Weights of a small mixture-of-experts language model, trained from scratch on English Wikipedia.
Size: width 96, vocabulary 4096.
Experts: 32 SwiGLU neurons an expert, 6 picks a token.
Training: a variant of Adam for the experts, 3740 steps.
Below are experts of layer 6 (counted from 0) of a mixture-of-experts language model. Rows are named router (the router's row for the expert), gate (a neuron's input weights, with its number), up (a neuron's input weights, with its number) and show model dimensions 0-95. Each number is 50 + 12 x the weight over its row's rms, rounded and kept within 0 to 99.
After each expert's rows: "mostly gets" lists some tokens that are sent to it at least half of the time. This comes from a sample of Wikipedia text that the model never trained on.

# expert 183
router:49 59 50 38 61 67 42 60 46 35 31 46 52 54 45 35 42 37 50 40 66 29 54 43 33 61 39 45 50 58 63 54 37 63 46 34 35 57 40 65 52 38 29 66 54 40 28 50 33 61 34 57 59 50 32 24 43 55 40 53 44 44 47 51 56 57 61 35 76 81 52 65 35 55 36 62 38 54 49 59 34 50 56 55 35 33 44 33 47 37 33 62 38 41 36 66
gate0:48 41 57 40 47 35 35 51 54 42 73 55 47 65 57 50 51 36 50 64 42 59 40 45 44 39 43 38 50 51 43 60 48 25 62 46 58 37 50 24 49 48 69 40 61 50 35 49 52 47 38 19 55 44 49 59 52 66 38 36 64 37 39 63 69 67 34 52 42 57 44 41 44 60 74 33 20 54 71 54 45 56 31 45 54 76 55 27 50 48 44 46 34 47 70 49
up0:56 51 52 52 37 39 64 48 54 59 37 36 59 38 28 25 68 54 36 59 43 52 51 54 59 75 64 71 35 55 41 48 50 73 41 56 72 67 51 68 51 56 64 46 43 46 69 57 62 41 76 57 46 55 58 55 59 47 60 62 43 67 48 43 41 30 57 63 56 45 42 50 36 33 57 56 40 61 55 41 80 28 46 40 40 30 61 68 57 58 67 46 47 57 63 57
gate1:59 43 65 57 49 65 60 55 53 43 44 49 41 54 40 35 55 64 58 70 54 47 39 91 58 40 46 52 39 34 36 66 62 57 50 38 49 55 32 62 30 49 60 52 55 55 46 45 07 38 60 68 55 40 54 37 79 64 53 32 59 54 45 53 51 65 50 39 35 45 56 69 65 51 43 39 50 30 41 42 49 52 44 50 68 45 41 44 44 59 60 59 36 50 48 28
up1:46 64 63 21 46 54 41 44 48 61 55 64 15 53 55 24 48 50 67 62 32 63 37 51 68 37 43 57 51 48 30 53 46 51 61 58 50 56 59 36 45 31 69 48 49 45 66 46 43 37 57 62 80 63 34 64 61 38 40 35 37 51 38 35 50 42 48 39 48 39 72 67 56 54 37 38 56 50 43 51 37 52 60 58 27 52 43 40 48 47 64 50 51 53 69 37
gate2:61 63 68 64 59 74 65 51 40 27 55 66 62 59 55 51 68 45 64 60 55 32 29 59 53 41 66 45 46 70 27 62 34 56 54 37 48 61 50 54 61 15 39 60 40 49 32 41 43 43 38 64 40 37 51 40 44 45 58 50 37 54 59 48 42 51 36 39 45 34 37 53 34 71 57 63 59 37 45 31 59 53 66 50 55 37 31 59 72 56 45 44 54 47 57 42
up2:56 82 52 84 69 56 43 39 36 40 53 58 59 56 51 64 45 28 60 38 57 38 46 47 49 38 56 44 41 45 47 67 52 71 70 35 49 52 53 40 66 32 52 49 43 38 32 37 31 49 62 54 50 48 42 50 46 30 37 63 51 53 30 35 36 61 54 37 39 58 45 41 37 85 44 55 66 41 34 63 55 38 56 58 49 65 36 50 56 64 53 43 49 57 44 33
gate3:52 51 45 46 57 63 45 53 47 44 47 47 52 52 54 42 45 47 35 49 32 50 55 24 36 56 54 63 53 28 43 82 65 59 54 72 46 40 62 25 52 41 66 45 49 65 47 38 56 63 46 57 49 52 44 29 57 41 51 35 32 57 41 68 71 36 54 63 75 64 42 29 18 62 53 44 63 57 36 42 47 46 45 65 48 41 57 42 18 61 55 54 47 39 59 62
up3:54 64 70 37 73 39 49 60 48 44 43 53 53 33 43 60 46 50 58 45 41 32 28 48 38 55 62 34 43 52 64 58 57 58 33 41 55 37 54 18 65 43 49 43 43 50 60 56 61 67 47 64 63 48 64 45 37 47 33 63 34 62 40 59 45 53 56 63 34 36 57 52 52 62 64 51 67 50 59 65 68 28 49 85 48 41 68 43 49 50 40 47 52 65 23 42
gate4:41 28 47 54 55 52 42 48 54 45 57 62 73 47 53 37 47 58 65 61 58 36 53 37 42 54 51 53 54 24 46 82 68 35 80 43 60 51 53 52 32 55 41 42 51 58 52 58 60 67 43 66 25 67 55 41 43 47 53 64 48 47 26 53 45 41 48 33 34 56 50 58 63 70 48 57 42 35 51 57 48 36 37 19 56 53 71 76 44 53 38 52 46 62 39 43
up4:47 33 59 66 59 65 41 61 36 49 37 60 42 62 45 43 60 58 64 55 60 60 65 39 43 68 47 52 46 30 49 75 46 28 56 26 57 59 42 29 35 49 26 34 61 60 47 64 47 62 40 65 25 40 61 46 36 40 55 55 45 40 47 61 50 51 38 30 33 73 44 66 56 61 44 72 50 46 53 51 45 37 24 34 55 50 69 63 33 55 45 57 48 55 57 57
mostly gets: " Pennsylvania", " Kong", "ua"

# expert 12
router:44 58 63 61 33 65 65 31 54 45 38 40 67 59 52 59 48 28 43 33 25 48 63 44 48 57 39 39 66 49 47 36 42 59 39 44 30 56 58 68 59 38 66 47 29 33 48 28 35 59 56 54 52 55 33 46 59 59 46 50 51 48 54 50 51 35 31 52 45 64 65 39 53 35 57 45 67 27 63 41 42 64 23 58 51 39 54 63 60 78 32 47 59 44 37 61
gate0:47 49 40 50 33 42 53 46 62 34 65 50 52 41 31 30 59 51 47 71 45 36 44 56 39 55 42 45 65 54 47 68 66 67 73 74 70 46 65 60 36 55 41 39 64 75 35 34 39 59 46 44 44 63 58 56 84 37 69 47 65 48 66 48 56 61 29 47 49 35 55 36 25 48 61 50 44 48 41 41 63 56 61 35 56 71 49 38 58 44 51 55 47 58 50 50
up0:49 39 54 71 56 52 41 47 35 52 66 75 52 48 77 60 53 60 47 40 56 68 62 48 58 51 78 47 52 61 36 37 31 46 33 47 38 42 35 37 49 65 68 65 54 51 65 53 59 32 53 42 45 33 50 61 29 40 47 68 46 59 29 65 61 56 65 46 50 61 39 62 61 61 61 44 47 62 66 57 48 33 36 60 42 54 66 49 41 62 76 49 39 58 54 74
gate1:31 74 48 56 51 39 63 49 59 27 70 36 67 65 30 61 48 62 51 49 36 36 49 45 37 47 71 38 55 44 43 43 70 47 20 42 51 44 68 62 47 54 64 70 65 57 58 52 46 53 40 38 65 56 48 47 51 62 36 38 52 32 56 55 24 40 48 52 34 53 53 60 34 46 71 22 39 33 63 54 59 52 47 49 51 63 45 54 42 62 74 36 48 54 52 48
up1:36 70 49 48 59 83 40 40 52 46 55 64 33 38 56 51 54 43 50 73 45 54 50 57 52 44 22 37 36 65 31 59 47 44 68 37 27 44 51 50 46 42 52 66 50 35 39 62 30 61 59 64 73 28 24 53 44 55 54 48 54 50 50 52 71 42 75 53 52 45 55 44 43 40 46 46 53 48 59 38 49 80 71 44 67 53 52 42 47 43 49 47 36 61 66 55
gate2:44 77 63 80 55 45 55 55 64 57 44 42 44 41 60 38 58 39 44 58 59 41 58 48 40 25 48 57 60 66 59 47 41 40 49 39 40 52 67 55 46 50 40 49 42 71 34 56 43 39 25 54 55 62 12 60 39 47 52 63 35 62 56 67 45 40 56 62 47 35 63 87 48 67 67 40 57 48 61 71 42 37 32 45 42 45 56 52 43 64 53 44 48 51 49 42
up2:61 59 44 53 54 67 51 40 37 32 62 57 59 53 56 73 30 42 77 35 54 58 61 50 50 47 45 25 35 57 62 55 52 64 39 37 32 49 37 60 53 58 49 47 59 22 48 61 28 55 66 53 66 45 42 41 37 76 41 53 69 34 45 58 50 39 54 30 45 52 62 51 58 28 58 50 26 33 49 52 56 55 45 55 36 52 43 48 76 50 58 58 57 32 29 57
gate3:51 52 50 19 66 45 53 57 60 64 35 51 19 60 52 59 54 63 51 52 52 48 41 53 54 49 38 60 45 62 64 63 56 46 53 49 52 45 60 64 28 69 48 41 42 59 31 51 62 42 29 37 39 56 64 21 52 36 50 31 40 72 64 56 47 55 43 58 50 47 43 41 56 27 44 54 50 37 40 54 52 68 50 37 62 39 34 79 45 38 73 69 29 59 48 48
up3:50 65 56 50 55 49 38 62 76 44 59 37 61 32 46 41 42 63 38 48 46 35 45 48 64 34 61 47 41 49 65 43 74 32 51 43 48 33 75 56 26 72 48 49 51 33 52 74 60 73 28 49 65 37 44 46 63 47 26 58 50 75 32 44 56 45 62 57 38 60 44 49 66 39 44 47 58 59 32 42 61 57 54 44 44 44 39 37 33 38 59 41 43 61 43 50
gate4:46 61 60 73 65 55 38 56 53 57 65 66 32 63 56 58 41 52 53 52 45 50 28 39 55 33 30 62 40 35 78 27 76 64 55 22 37 55 64 54 49 44 50 75 38 57 54 55 29 54 43 45 68 56 52 52 53 53 56 46 40 59 68 59 58 41 58 66 47 65 45 61 51 51 51 54 75 45 50 39 26 54 25 51 53 35 46 42 49 53 61 38 39 55 61 46
up4:51 36 62 62 41 54 67 48 56 64 37 50 29 50 53 63 48 62 32 46 63 56 40 72 64 67 37 54 45 59 71 50 60 64 58 64 43 57 47 50 43 61 47 47 50 29 37 59 36 37 64 33 49 34 50 35 48 43 34 53 56 42 53 59 61 45 62 45 38 36 29 43 54 18 42 77 37 63 42 56 58 79 54 43 32 50 35 68 50 65 53 48 51 63 69 50
mostly gets: "″N", "the", " Ph", "ph", " Rh", "h"

# expert 96
router:55 60 58 40 64 41 30 53 56 53 47 47 52 56 77 52 33 31 49 58 56 58 54 53 63 48 51 58 57 72 48 61 53 53 66 69 73 56 37 42 49 27 46 54 58 62 48 40 63 53 72 45 46 34 29 40 29 39 59 57 47 50 48 51 72 38 58 44 46 37 34 40 63 63 58 44 63 71 37 47 44 58 48 65 41 24 37 48 68 53 28 45 50 63 23 69
gate0:41 43 58 53 69 85 61 75 47 61 57 51 58 54 34 76 41 56 35 42 45 51 60 58 58 39 25 61 57 48 62 39 60 68 45 53 51 38 51 53 33 64 49 57 63 52 36 42 50 59 45 51 71 73 71 41 33 49 44 61 62 33 44 69 60 61 61 45 58 51 34 28 32 45 50 52 45 35 42 44 45 55 47 67 35 51 73 49 55 52 52 48 75 62 51 54
up0:56 40 57 49 41 76 59 63 54 73 55 60 61 56 57 64 39 56 45 63 65 75 69 46 60 33 25 65 44 38 52 48 70 52 57 62 46 35 44 62 29 76 49 42 56 55 36 61 59 63 37 39 66 58 55 31 32 37 47 51 42 45 59 70 45 46 51 37 58 70 32 46 30 42 48 48 57 39 42 34 59 41 45 74 41 48 46 63 49 63 56 45 67 55 56 51
gate1:43 54 77 35 60 51 46 61 53 40 58 52 58 49 67 60 68 47 30 47 59 42 36 55 58 55 46 51 44 72 67 47 68 51 74 36 50 33 42 51 46 55 47 46 61 48 56 55 69 54 65 58 40 39 66 39 43 45 55 71 45 33 76 42 51 64 73 39 51 41 49 39 42 51 52 88 54 32 56 58 46 59 38 73 48 36 39 40 49 54 43 57 46 73 48 71
up1:50 56 46 46 47 41 50 52 46 52 46 51 26 66 67 58 53 52 45 54 51 50 52 46 58 61 74 34 45 48 51 44 72 51 51 48 35 46 53 61 42 44 43 33 55 48 45 40 78 34 65 29 56 35 72 34 59 41 33 40 34 43 54 43 59 61 61 53 48 26 47 52 63 56 30 53 73 30 84 58 79 43 31 57 68 57 35 60 49 55 40 44 61 54 64 47
gate2:43 54 42 56 24 54 55 40 56 32 56 32 44 57 56 34 62 48 58 52 54 38 45 34 46 50 38 29 49 67 46 57 51 48 60 58 54 41 38 69 40 57 46 50 37 41 32 38 41 40 34 63 61 37 24 42 41 58 54 50 38 37 41 24 44 37 20 53 69 54 61 57 59 53 77 43 50 61 77 48 40 56 65 40 53 33 32 67 43 43 50 36 44 31 37 52
up2:54 61 53 35 42 38 57 48 50 54 28 62 51 64 49 34 46 51 37 84 58 67 54 53 65 58 30 28 57 53 48 38 58 50 70 72 54 55 44 58 51 49 48 53 58 47 47 28 49 44 68 37 82 39 40 46 36 50 61 54 38 52 41 63 63 40 56 42 50 67 35 35 69 53 53 26 57 69 44 38 53 43 65 54 34 27 39 65 55 33 45 47 40 52 40 62
gate3:55 56 23 34 49 57 62 32 29 61 33 46 42 52 48 39 56 51 58 71 33 58 50 72 53 42 61 60 54 37 48 59 60 56 65 49 51 58 47 44 50 55 53 38 39 44 67 45 48 55 58 34 44 57 58 55 77 42 48 36 37 54 50 54 51 48 44 74 30 36 34 38 19 52 43 47 38 31 72 41 52 47 24 52 64 63 49 61 40 61 74 63 34 56 39 37
up3:64 44 54 67 46 55 71 63 65 33 52 49 29 49 43 51 43 68 44 48 66 48 56 43 66 53 48 49 56 64 43 39 30 26 40 59 47 36 68 64 43 57 42 54 60 45 42 81 51 43 33 57 58 56 42 65 40 30 59 57 53 76 39 29 29 36 46 40 54 43 44 64 49 54 37 45 37 67 67 55 52 56 57 47 47 43 64 56 59 22 36 23 62 43 56 44
gate4:51 47 42 49 41 41 58 19 63 64 75 49 49 55 54 42 47 38 62 68 59 39 46 48 56 62 55 50 24 46 53 38 38 83 49 50 48 50 46 60 48 60 40 41 32 68 56 55 50 50 70 32 45 48 67 39 37 69 59 38 22 44 38 44 50 38 38 49 39 33 27 32 67 43 60 49 44 51 51 33 46 38 71 59 55 35 42 70 70 56 52 41 42 45 43 54
up4:33 52 49 58 55 65 35 52 32 37 49 53 68 56 39 69 49 53 43 46 25 44 49 53 33 35 66 59 61 41 42 52 54 49 38 41 41 36 60 32 47 44 60 62 52 49 70 46 37 48 59 42 39 55 51 50 49 57 32 74 72 14 53 43 58 71 42 55 61 64 55 62 60 69 44 53 68 64 46 69 60 73 41 54 54 61 55 48 41 51 64 61 55 84 52 53
mostly gets: "==", " Bul", " History", "ography", " history", " collection"

# expert 66
router:37 45 28 44 49 72 67 47 53 44 61 47 42 59 47 42 56 37 57 19 70 56 43 28 30 38 45 68 34 47 38 58 49 59 53 45 49 35 61 58 47 67 50 63 39 40 37 40 40 63 62 33 47 51 28 29 43 62 57 35 39 66 65 48 69 51 37 71 47 57 39 59 48 65 63 43 53 37 60 34 47 53 26 49 47 44 37 39 68 48 46 50 57 67 55 32
gate0:49 43 46 55 68 66 48 33 51 48 47 66 36 38 56 57 55 50 72 43 42 41 59 50 55 39 35 80 38 46 50 34 55 56 31 24 22 43 41 59 72 34 49 47 44 53 40 27 40 63 40 53 33 44 44 54 40 41 60 36 49 29 71 50 45 76 34 60 51 69 52 41 51 59 38 65 47 49 66 42 60 46 29 59 40 42 41 51 32 59 45 53 57 33 55 51
up0:57 56 43 63 32 52 54 33 47 59 23 52 44 68 40 39 33 49 60 52 77 60 59 41 53 79 44 45 24 32 54 55 44 57 46 63 60 48 38 56 48 42 40 54 48 42 45 52 35 57 59 55 50 50 64 25 38 50 48 67 32 29 54 41 35 30 37 36 46 52 47 43 52 40 38 63 39 61 64 60 72 45 56 67 43 46 55 53 58 78 56 72 68 58 44 55
gate1:40 59 64 65 52 50 62 43 17 35 77 57 63 62 81 51 48 47 27 46 46 39 32 48 50 31 39 51 55 40 45 53 52 58 58 30 44 67 66 57 51 44 62 65 55 64 32 29 49 58 45 31 64 56 55 48 49 41 31 57 31 59 57 39 64 33 38 43 41 52 52 62 51 70 54 42 51 36 62 55 54 49 40 52 57 58 55 31 43 59 58 53 71 28 47 59
up1:33 56 71 71 61 28 52 46 24 49 68 35 31 67 48 64 35 50 38 41 48 38 24 49 55 46 64 53 61 62 51 40 47 56 40 29 47 52 67 62 42 48 56 64 50 69 35 54 61 64 59 33 50 65 56 39 41 68 47 42 47 32 57 49 46 42 60 58 35 40 57 52 55 44 66 36 53 53 44 47 21 54 56 49 47 59 48 39 36 69 47 50 56 17 45 51
gate2:69 41 61 47 59 51 63 62 67 56 31 58 48 54 30 34 48 60 56 34 44 44 35 38 31 48 40 50 48 43 43 42 87 38 42 40 49 81 50 51 46 61 60 74 42 48 49 43 72 52 59 59 55 64 43 51 45 69 49 55 63 52 52 25 39 42 61 43 46 63 55 35 26 42 49 61 31 66 59 38 56 42 59 57 33 48 33 41 63 37 56 60 42 64 41 58
up2:45 68 42 55 41 37 18 61 46 42 41 56 43 40 59 73 39 37 45 61 45 47 50 57 61 41 53 61 51 29 41 61 63 61 44 50 27 44 46 45 62 55 33 57 51 60 35 52 51 63 61 49 47 54 40 43 29 42 34 49 36 44 47 37 39 45 40 52 41 58 49 50 51 47 38 65 56 35 24 72 68 40 49 52 36 91 44 34 47 69 29 47 30 38 46 46
gate3:48 52 73 63 53 33 37 60 53 29 57 57 52 49 48 70 27 33 48 71 37 39 57 63 37 57 43 52 54 27 57 41 39 40 49 52 32 49 67 68 56 60 43 56 60 57 59 71 40 42 37 55 66 62 48 38 44 55 60 76 45 50 59 85 24 50 53 52 48 37 56 48 50 49 68 68 39 60 47 47 47 53 57 44 29 58 46 73 60 56 58 36 36 42 47 45
up3:68 49 46 46 54 63 72 66 28 49 47 35 65 36 55 34 63 67 60 33 55 50 35 37 63 45 32 49 51 44 53 60 53 67 66 53 59 41 34 27 40 45 72 45 65 50 74 41 59 45 52 44 35 43 64 55 72 39 57 63 39 48 38 55 56 36 51 40 48 55 41 40 39 50 24 57 29 52 55 58 48 52 42 56 61 58 42 40 41 21 30 55 68 35 38 49
gate4:31 44 61 51 77 49 58 41 29 18 74 32 59 50 46 29 46 45 55 68 39 53 55 32 54 51 61 57 52 42 50 63 44 31 63 34 60 43 63 59 41 64 51 80 36 79 61 42 43 52 58 55 41 42 61 61 55 34 58 55 60 46 58 39 52 47 62 50 40 38 40 43 39 65 47 42 48 57 37 53 61 34 56 54 54 45 50 79 53 60 30 44 36 42 50 40
up4:39 67 69 59 57 61 52 59 60 47 56 50 38 44 42 62 50 58 61 48 61 66 28 52 37 28 64 40 40 72 58 56 43 52 41 50 50 36 50 56 31 55 65 75 54 71 58 52 57 55 43 52 71 47 67 30 50 46 55 51 69 42 51 64 48 30 51 43 52 57 50 35 44 33 41 46 39 51 23 61 63 36 39 26 59 42 53 81 46 50 27 53 37 58 61 39
mostly gets: "iam", " Sch", "rist", " Hel", "adel", "р"

# expert 11
router:52 49 27 56 17 61 50 37 58 39 53 45 67 55 54 37 63 44 52 40 41 74 52 38 33 55 23 77 41 57 40 50 51 57 50 67 51 57 78 54 47 37 35 45 34 39 36 58 56 59 54 45 52 50 40 53 54 44 56 51 56 45 62 69 64 69 35 46 32 44 65 47 59 49 76 43 45 47 48 36 38 36 64 48 39 33 54 62 75 64 52 58 44 55 69 50
gate0:70 71 47 49 58 44 62 61 44 54 62 64 42 57 49 27 77 54 69 50 43 58 52 51 60 61 44 68 48 59 44 38 37 59 54 57 45 52 62 70 46 44 46 28 63 43 41 72 51 58 69 82 38 26 54 48 63 51 45 60 46 62 25 40 44 53 52 52 47 60 51 68 47 46 66 53 27 35 51 42 43 57 43 57 64 53 54 56 53 29 76 43 37 59 68 59
up0:73 47 56 55 58 37 53 67 40 45 45 54 51 42 35 22 75 66 34 40 57 72 45 64 57 33 50 62 27 51 32 49 45 70 56 54 59 39 73 47 56 51 45 34 61 43 40 58 63 45 59 46 36 60 71 53 52 60 38 51 48 56 23 67 38 46 49 60 68 52 40 68 31 47 63 57 20 52 47 42 46 49 47 35 60 55 54 53 49 34 66 50 42 65 58 55
gate1:66 69 55 50 50 49 25 72 52 43 66 59 42 56 49 47 46 80 55 48 53 58 37 41 53 44 43 57 51 56 36 32 44 58 58 40 39 49 69 79 48 68 51 37 42 65 14 59 56 52 59 47 55 53 42 65 38 49 57 52 48 46 45 56 50 64 41 46 65 20 62 49 43 45 72 72 55 64 57 20 39 46 34 70 52 42 46 46 53 50 60 61 49 45 39 49
up1:43 65 53 60 25 51 53 36 21 43 37 49 36 31 55 52 55 54 14 37 49 35 55 58 64 51 71 26 49 61 58 45 45 47 48 52 17 53 56 67 44 50 38 57 65 48 61 60 43 65 36 46 39 57 54 42 74 45 61 56 59 58 53 31 59 53 54 53 33 77 40 56 35 31 46 58 64 55 39 51 47 41 39 51 45 37 56 52 55 60 35 32 48 36 45 51
gate2:53 37 30 56 41 32 52 45 70 36 53 56 54 39 63 40 55 49 58 55 35 69 43 47 51 46 56 62 40 33 55 57 37 46 62 44 45 59 46 40 64 48 75 40 25 58 59 51 48 55 97 61 32 28 40 69 59 40 47 53 29 40 48 44 64 52 44 30 56 51 36 52 52 59 64 43 25 58 53 61 62 55 42 58 46 39 62 70 38 51 62 56 53 59 50 41
up2:53 34 33 66 43 51 65 45 58 54 68 63 63 63 58 57 54 40 50 44 50 45 43 37 51 53 39 63 48 39 51 36 41 42 53 47 60 28 25 52 42 52 61 58 23 54 50 63 58 73 61 33 48 45 61 38 47 44 46 47 55 33 54 72 56 44 51 38 48 51 43 45 57 62 35 64 33 36 57 36 60 63 59 50 26 40 69 84 41 75 29 38 63 55 63 58
gate3:49 62 57 74 31 45 37 47 69 39 43 33 52 53 44 27 60 52 52 45 58 24 58 33 48 52 56 58 56 56 47 56 41 64 51 40 30 48 41 41 55 41 54 61 49 67 72 40 44 31 45 51 37 38 37 64 54 44 45 63 40 51 60 70 64 43 33 61 48 23 60 42 64 67 64 51 67 52 54 64 63 50 67 63 18 32 61 54 38 49 45 46 43 52 44 25
up3:49 54 54 51 58 44 51 67 51 51 56 60 32 53 50 50 77 66 59 31 47 53 78 49 49 40 55 54 64 55 66 52 55 38 66 48 45 43 63 64 48 68 46 67 73 59 38 35 57 39 51 48 51 31 68 73 52 49 60 51 60 29 38 62 48 40 24 58 58 47 36 50 47 31 46 46 27 48 44 29 35 70 30 64 55 41 41 48 43 64 47 77 48 65 47 38
gate4:31 85 47 43 32 25 59 51 47 64 57 54 56 54 73 53 52 35 57 34 55 28 50 54 45 26 21 35 58 65 51 65 64 60 49 54 63 45 61 68 54 73 53 55 60 58 49 39 48 31 49 45 44 47 60 48 34 53 58 43 55 62 51 64 60 46 65 41 56 62 56 66 37 39 67 45 47 45 43 34 38 63 43 27 44 60 58 62 60 60 70 57 43 58 53 62
up4:34 67 66 48 27 47 56 42 31 60 48 51 47 64 57 56 69 48 62 51 52 54 39 62 71 46 61 58 42 63 44 34 42 52 48 50 33 78 43 33 63 41 40 56 54 56 56 61 48 55 59 52 58 53 57 56 31 60 42 38 64 55 29 34 66 49 52 64 50 26 54 81 39 46 70 37 42 46 49 67 59 29 25 65 52 48 49 51 70 67 66 37 49 49 44 38
mostly gets: "″E", " reve", "unicip", " adv", " esc", " ref"

# expert 197
router:29 45 61 70 43 42 53 38 35 53 83 53 42 44 47 55 56 65 66 49 49 49 62 52 39 30 61 55 53 58 36 73 72 54 43 55 34 52 63 46 66 75 45 51 43 68 62 44 40 44 56 43 50 25 40 58 30 63 68 43 53 56 60 32 65 54 41 62 66 62 50 47 60 71 46 29 42 62 57 41 66 44 55 61 55 62 56 73 57 37 44 64 50 61 43 61
gate23:43 64 73 70 35 47 73 48 48 61 49 56 48 76 40 38 71 40 45 42 45 53 30 57 62 53 42 38 43 60 56 46 47 59 41 58 29 58 51 49 58 66 56 32 28 53 50 37 42 54 59 54 40 46 63 52 15 60 64 45 55 33 53 57 28 57 30 76 52 47 63 39 53 47 58 49 41 66 38 37 58 63 51 31 47 44 55 76 50 47 67 41 38 46 56 39
up23:31 56 52 44 62 59 50 49 52 64 43 51 37 39 62 35 83 41 80 35 50 55 63 74 43 53 54 49 38 43 59 53 48 76 56 59 65 54 40 69 51 52 29 48 49 55 48 43 69 34 54 29 57 49 60 36 49 52 60 44 69 43 45 56 52 52 66 57 70 45 70 30 53 63 47 48 54 46 61 52 50 38 40 74 59 70 85 67 53 56 51 52 46 47 53 56
gate24:68 48 56 67 61 54 62 49 52 61 41 44 43 50 44 42 57 58 69 70 44 11 30 37 38 44 48 64 51 51 41 69 59 33 53 49 45 50 67 30 66 55 43 47 47 49 52 37 52 65 42 45 35 61 31 40 41 52 19 40 60 55 45 55 31 60 55 73 37 50 68 28 38 46 63 38 40 73 55 51 48 49 57 56 58 30 49 60 46 33 34 46 48 48 61 44
up24:45 51 50 43 54 43 65 81 44 59 59 55 51 59 59 50 47 59 47 34 24 59 55 47 57 43 63 42 52 33 60 56 47 45 55 41 51 57 51 58 40 44 44 52 60 44 56 43 41 43 35 30 74 36 42 77 73 57 59 60 69 33 54 14 43 57 38 34 76 57 34 49 49 49 43 36 63 59 68 35 63 72 48 43 60 48 72 42 50 43 40 56 63 51 56 63
gate25:36 27 59 56 71 44 65 32 44 49 39 31 44 51 70 34 51 43 46 60 56 46 47 48 55 52 53 55 57 56 69 65 38 38 41 37 36 52 45 21 60 64 72 64 55 58 52 52 42 44 52 66 42 56 49 39 41 53 43 47 46 46 72 41 61 62 49 76 35 49 54 50 38 34 62 43 48 57 34 87 64 27 32 51 70 46 47 43 68 46 63 38 56 44 51 56
up25:58 50 33 54 30 58 43 46 37 33 44 33 47 47 71 29 56 31 55 59 59 71 57 54 39 57 68 71 44 59 60 72 78 47 75 53 61 82 53 54 64 58 45 60 42 60 70 73 47 34 56 30 51 64 43 49 59 51 57 37 44 46 46 58 47 63 61 56 52 54 45 45 58 64 41 57 32 38 60 64 66 57 27 37 44 56 48 43 45 42 53 46 62 58 48 42
gate26:52 58 40 44 54 33 61 55 53 59 46 32 52 44 46 55 46 27 41 48 58 28 34 64 52 47 60 25 51 45 56 58 68 60 34 32 40 48 60 41 58 62 35 48 56 53 40 36 49 33 46 45 67 59 59 43 44 70 48 51 49 55 69 58 43 64 33 75 73 56 72 45 32 58 63 56 56 54 57 22 54 65 27 62 63 60 73 33 46 53 55 59 57 41 34 42
up26:54 67 27 43 60 47 46 56 36 45 43 46 51 28 57 63 51 24 47 45 63 66 45 73 55 69 44 47 42 52 45 65 50 51 33 51 58 56 42 45 40 37 39 48 39 36 27 47 50 57 52 23 43 62 41 49 42 64 50 60 21 49 49 34 52 46 26 44 53 41 38 69 50 24 58 45 49 35 42 37 46 56 48 45 69 65 60 73 36 67 52 68 39 37 40 35
gate27:35 59 43 57 50 26 38 58 36 43 60 43 49 63 46 53 48 77 24 54 44 45 69 38 50 35 25 55 48 55 41 67 34 41 35 58 48 61 49 41 54 56 74 38 55 69 49 36 70 46 38 44 46 47 43 46 32 55 41 58 37 56 38 44 43 49 57 43 50 64 62 57 56 49 65 61 55 45 43 39 33 18 30 72 61 59 41 46 61 68 68 36 56 61 54 33
up27:54 44 50 47 39 33 50 52 43 43 37 06 60 54 38 61 67 59 48 44 43 48 43 62 45 27 44 50 51 66 47 68 60 39 47 56 39 61 58 58 53 59 75 50 54 54 45 66 54 20 47 38 47 53 49 66 54 43 49 54 53 31 44 51 45 52 32 74 54 63 55 27 61 64 45 62 39 47 33 62 60 52 35 57 60 77 47 74 53 57 47 50 60 66 52 29
mostly gets: " due", " impro", " significant", "ospital", "arried", " full"